Weights of a small mixture-of-experts language model, trained from scratch on English Wikipedia: 12024 steps.
Below are experts of layer 7 (counted from 0) of a mixture-of-experts language model. Rows are named router (the router's row for the expert), gate (a neuron's input weights, with its number), up (a neuron's input weights, with its number), down (a neuron's output weights, with its number) and show model dimensions 256-383. Each number is 128 + 32 x the weight over its row's rms, rounded and kept within 0 to 255. Numbers have three digits each.
After each expert's rows: "comes before" lists some tokens at least twice as common just after its tokens as in all text; "comes after" lists some tokens at least twice as common just before its tokens as in all text. This comes from a sample of Wikipedia text that the model never trained on. Tokens count by the router's weight.

# expert 5
router:071106047107176113177131146086171135154169099117120174086160144096117121157130131142140022178113133190147099141128129155136064179098138138079160139093179095142155141131083144193096194140170138111164108100133172093114108147130152173117136097094095147123136159127153117131077094155127123124111146128122158163102169144066183138148116123157171099108126102145174113150049117109103177110150
gate2:157099130125164130161139125124150078168165017098146174134099194156103156145132164124192073060160139146137107142150132154103129164120135077138181126133102075104205114121131127151128118129128072084166105181124109122165154131162127148156106120060186125075116139146114076164099110080166184146126164122156127060054192103131139104126094127152101122122129107136156119149123108147118146117121
up2:149115085117136192133163143154107130085123081126051092181105073109151142060097133110097122136136169147153174095114119158045120136155125081144139168104161131106141109122158158148131159147102115126112113132145113146112111041150094131156086112080190129115127135126162053159138085135158069118133158136087082164128121192074141127093148075149131110099124137140117199139179133123155112109125
down2:184115156136155174115122120134112136151188108114148141156102147103158160079114143127156133108159151145095092150138095092114149118160154103084118141135218048092069095071139122054155131137172113116152171097123097180150114106172154131134130093077110113135144045121085099170093094077110161095136144188119123118152137149175143150161116125129112128153161152162094199152184126055149123092130
gate3:133141133140168147074175120146126190157149156137151144100135068098153125140107165120128084111102202153130116134094154142179135094080092139141099161166149164138143154130122174126136191082121185108069100099151148152114139139125063119149119130123062138132128100127165121094084083102163142099141137098154151115148158156113171112128128113144104092092147113112131145066071137116139103098085
up3:123136136170114152062174060138110097206167092130125109115177120154077107121166093119123110151157122116129132078115086167166095151121143109130108106165176167078148111148065148103132142128170152133090094151081126092092102086108150118106132080161100132133109163112164146091117164090154133176093134162119145101108148102163136144092122106155082115155185117172100116152046151113070130124136
down3:109093120100160177081105127139108125161153067134077126098143117114118098114072147159110135130061114181130148130097156110113112148133100107172114118136115129106103060143098121156117145144159143134075117177134100144157097156143123133121137141107127133115109128178154137158123144160154079119157149180099075183139116166130129112146141125157106083130082189142140099127101070139126110208123
comes before: " the", " of", " States", " century", " York", " Carolina"
comes after: " the", " in", " at", " from", " located", " on"

# expert 10
router:175122173158136140141153172112140189171139125096117117097163121118117082201130133111164096132087154216124157103164120172115055150123149151124175155185123135087217159153106103169096159149154140051149168114105150121134125150116115160134149144133092189099122150158096141154195143100104135094146170158145111088139116165067162108157085161169108069071163139143185099099113226168145174087112
gate2:134152113155112146131116070099155124148173075097158134109119186135093096165109144160101112126112153153149082148120140166105138114076148133117152122152091072110134202109111184116067086155126116095169052167099065185131047140231179127157155122113140069183157174157113158132136143096108127156118187143172132125163161169115085117204121131094132094127073119107160084094110131090085152148129
up2:154139117111072113157123122190180140132155130106083083207137121138127173109104190130123139118116136109140136111136172141122112130135112104101165100082160101080133127144159223147120063170122108060132077148160108221147125055100100181152145138134158117154117170164102100186110105096115062144151144156134139194138097168130078111130144186151131135162077154194127146131123103156096131140120
down2:150109174135194158104145113107093157097201131132173083149144129108156134158067145138126127106078167151171095190084146127118133080090178149127137192116203135080098071109127162104119108180182149151210162136137122155114144125144148154139095148134093162131127098083118131097073101137130118186143156185123125131039133102104102193137089129168099101161155051111136141117141128162109093178121
gate3:094150079175102166098139189199129118108180061150137126079150096131163103147131082100133110070079146118129117096150083160096128149130154152114112100089128188154105127081107131119119123131110149098107115085127177153072144086117121143126115088189121122126134067120128095150123138108133215117151126095159142106092114103142133097089145143092147102109139074065148199146097115097140102114088
up3:119051153169122135079168176134107175155173082117214136145125100126128139202117078142084180205135121146163160158097162125100145131148195148113150107168062144084175125111072136169136146144159124154147091139122151100088113139142174142122066095087149136144210118147156139119126120165115089129116101191184104073153135158118139078153095083140055182126096148160146086145089155148161102129111
down3:177170083135110222096131166109196086084124116182118117103142080087110151154116087140141160069081092107130132117128150133151088113139144149162098030109086167113135133121162087113135110102195122122131100170109126095124143158128159151112125126139147120119102095201111139173187124132172138155194098143125082182136169121143115106130144123109075126059106193136200138152117146111101093078154
comes before: " |", " 0", " 1", " ", " 2", " 4"
comes after: " |", " 0", " 1", " 2", " 3", " 4"

# expert 1
router:099119118158169062148173097128119170137167138116097070126172135209091068203129096124143126174073103101117103082104138117098090157152131134106127109140123153080115142168153107174111145071082116121100143122159117124085076128127160106119133156165115140105088140095146108153173156120115118175118147167065159120066125138184145101127175193140142098167061118111146068124092134116121124077087
gate2:165153129170125096159130115131169158175068113129115093134095162186141100045147142129147101083058143131158103104118133161107121140149093107106153072190075102093131137128051142131110054149177118146084111150120078130170103096126131159121132157093153134111100146138148194149121114151097159106108173131155120079164139098122120110135149179160133138164160111092155066071044104110124147103082
up2:113120113133159137152104064226115137090153178125117133144130081148134162107131147115081124126134169112142135146132234175140158175166160114109127102111160154154136131116081121174136141142135108086087117127122061158071067068170145068167149113119166103096110078145062083082104057072152099135147088156134129200133100179129125107094137106136113166106089205182184227104142175107156123120065
down2:164120107114191163105131143127146117140119193095139195099117164114098129114125098120100158069120084133127079152085158127116131102141167107084132128107071101153154106098107156143052090118137078136209151154081155138103149127175142180103132165112170111092110103130122137112120078078148191157183127114067138125108122098129161174098116165078135140164140165156072169135150181100125129123147
gate3:138119111132148136096114128173167123129099099112127124165176104091157124149124143105107124085093192155113194098165167165082160067084139162140123166153138144095109126148100159173149118132107132148091105088129109153138093135153079173078150130139102101120188085091143072145113154119111197099128174165161141092080115082135169092057105094073114061161120142131139134134100159152111140144106
up3:088095128196161210080159115106124210139189114154088129128115104071098082121140101113079154098119120161153161126090134201206131161096148093142147131186128178061141133065126132154182109122133116122096090110091114087146077093145163118130104082116152120183167197117149105094179129123147144166105109104166102123136125093112109115139141117126097083115132188119122143155080169113146109111137
down3:154166136139131121116127092098107107156157106136144166131131130092108156096059132127125139119160137115090135095121071169152104162090147096176117149152152112134125117155168109181116135175189110197141130136110076191230122193120181121148101162092110139131066108104132137137118078139132148084194045096115107115152134197147103147153152090180070106126078116155138096146103059118166139045156
comes before: " |", ";", "th", ")", "S", "R"
comes after: " |", " S", ";", "|", " F", " W"

# expert 16
router:134150068213190105139116105136226126155170167096097169107154157110191130153120119113162103145098141117131107079100088143150139116112110130133126092122141162167176130121124143096144157144121101110139100169128186139083109094086157104117114137028064139076120192103110147137097122069148091133129123136086102136162100136130135141130084132173127114127116092148140147113067110127155149094066
gate2:078167116215123104137113135184181096137108118124144153118094134159117124137148128105132108133145132128141143094055187162111131142048098049144166079140090096134117090104048143177074132081158130098124128144054152135164122126164112143093128110073117137144040110152123140117107113108069185118101155149139145150071139129162151126097158158173170180175101143116195086170074114116128173067087
up2:134125150098142129190173097201172128055138129170089136156111095092175112094123166146131144159096188173083153074113113170127153098066145108072108071131155142124159170126112167206180121159136082132063140126166144143140087137093194125137171148124141152090139101135139111131093094094151115133112123088090122115118111135133128143030049143143125183099101081183148192133128145123166143155134
down2:132083164193180155096094099171121166123090176070130158111155153049149150126129126125097090137125124132140119125109158145152151142142147143141114117191088079113124104075055114089145124100129153150170146114160080181151071111144118111132164148082087096111164111105092098151126122116175117112144130114095082102108152088133148198122149071089109068170127127128115133098138195119096165168102
gate3:136116139184087150164128164116184148130142132134139113069136095092190123121112157105108159102079103144109076155151092112149109048106153218115149157089123113093203118075095094102156109152129201155091156151152149112096159149145048158130119075094096169052122108114118149115099170114142123147150111148101092111070121230118144145128074142099163110129148128135078149169123174142086126119074
up3:094134161117074153070153153123105141156167063092104043128153151144114123103155070162109160174131095132143126090144115143132097166110097105091115178204136148103132171120098179124169112120150118136125121120173111138115164107173120149134099124092141136100119111193127122078150128097139122105148148205160121106119141163125175118178169096147121155110185137145136136119117146133156135124191
down3:172126140150169178139105165092137123092161127157122149067136111115149108061084138114082171110161128140130119169120148117110030164099153098149205107136134118111197142173081117135077099141139130118095106129128122164112165160128125178110128135102161105056094116145121164112192140134173118173183116210144041159176108146155103177121133094120083124122148174112087091137141115085166146115076
comes before: " to", " the", " in", " a", " by", " on"
comes after: " to", " was", " is", " and", " also", " were"

# expert 20
router:107099126151138061130127097095147164181204159121079153124113231124154135139116062131127099187115121141115134105093131155053098100088133132125110142170128112113145165124118197145117149172100092081108107048174127121092156104112128126098145156125089135108130063161117127143132088137123134123122146069145181133110125195062122174132191187145135119119077148158183064105079130171140153053092
gate2:134121111146112104107135092134196122140129099135098094094103137163115093119137104133161116132108153138158086078167119153076104125095069092112175111118119120125186084138121160075127064204123148059086079130123112172147140151142114154193126090037174113169112147121129146145178160116090152151143161118187071147129067125091071159144099131201094115149112107170164119100067148140104136141118
up2:150150150167074151141147111209140198110170096141110118150116129121160153120067121149103176145156150148147127128108127070126120124152204188105086133060177134061095094108122160148110095147126110112105079119147064211088083099146112098138135116101153154117111091071210118114117099078155118124154119180095115178104041165096069120099199118135116107145154111173123169132100149146114145166113
down2:160159137116160162133124104120132141134110096134196095138169123108100175088067129116120124123132140174091102150194119119120133112108117144088148172109155147117108104087138115110140159089146075123156181114167138098128061106125067177127145144150115128185156084071102116090107133080099136089085130128122139160120084110124077105136094156113141124137150127087046183103149177037175152142180
gate3:119115110147060165186142160146170136131183128154145129107145139156119163168109125124164106106152144109152082122125108087134147087133177197131183105107138149104127141082160142126116118065065184119129158133145143147098126146118109157105094110129135136159125102136188117101119140075120195129132130125135117075140123090111127194088180103092130089130119144098152125132039099174107105127117
up3:149124096173144174108157072119125166145136102137074168160088152157132082104130147109143137128143106142172166117117110144133092123125172095144175155159135174064130161116086097164160029172127121141103084179074136123097099091136099085144097130205142098077104154159087092154137132130120177107163094129132126119139125136125191161106112107115075141127092112136189104104157142103089119171135
down3:138170109087174166162111127162176097069194143168115147149127134074116109137098092071117143126175119130116155147066115173150133099161112153146146146132121176105128132099141118136080116121151170149097088139148144169174139108176178170137142062139147132121115118146083183111167154152108194146173130197140141129106107076163053115132178150106090075137116167120185092099095123101108139161144
comes before: " a", " the", " was", " he", " an", " well"
comes after: ",", " He", " he", " and", " was", " It"

# expert 9
router:136118072137164084175135141117167134180138126143105106104168123156187063130127092114143112134110176183144052099129094136118110111136108092124119118163171149064182145118064121132122169153088146097075104091127139100131130157155181090116117183114074154080114164165091125196165154114139129082177174082179096109158060144094156112141121105163156064130120141155138133131109157065092134102095
gate2:176124099118123105109100097119143121129137122139113111060117189139118096082128153142145127149067190160197121084087160120103106093091074106141176156105103127104134121152133128140053067131141157070098142169111079115065155128151157156154172125098101122114120081084159145143212104120098172154143154140162113100112162110128134124126122107166117130124116136112147059106143142086137136135189
up2:145166107104105076127165119200101119150143118151073108114163129081113202132137145116142136138150143123161123097174134129112123145111118121057160139144095063103110065072119145110121139142153108103121125134197075188103087121126119132138106149080198157120157076098157071085154093096154053134106115113141172145128117137115187148127155145100144168164128135145148122112147103079124131155116
down2:154100096120139229110130149102153172119170103148201153113103140095149161104122140096097098148075135115143052116114110103114135090077191081113172150139115094081070108145113086100099113092146151133129238141140098157145090153134104150121129130126113101142125117080114142153148185105108109155121180146122117145147079114112036143174059087117077095108136075155119118125155134122133061116136
gate3:110108127144114174168139157138071139115156135180175142152167147099182149165149143133112140087073184172197122141120165156076106078111115124143188195089107098106100140178089159075134157142054093147109082111142138132121121157130088149161105102152157142150148092121127096129110149097082141059174078117148133088176147098057187138136104103126097163122117148122125174138102102150128119153110
up3:107117085147133149071129140186169136152160116089062113147153151096120096100174138118102156158130094133098126094145097137098116171196168067126131123161138122156167116115121113161117102125197106132110108138077147110105125137101153139165102169106137127144081133092124101153173124189097126116143133134094100120182148147144102117149157060158091163103166137159096098114143165107158139142162
down3:169131110131164133123114115104128138138143094159062091127143073140130187126142103104090151144110115090092149124074172119115108123077102053147122109141129140155146130176109107156101101122146161148085085181095171109159124165103096111138077063120155095109095103127091194159104094103192096224151130105153117120135118171147126082097164100131114132114119154123121096101115143180143105184160
comes before: " of", " was", ".", "s", " in", " is"
comes after: " the", "'", " his", " The", "s", " their"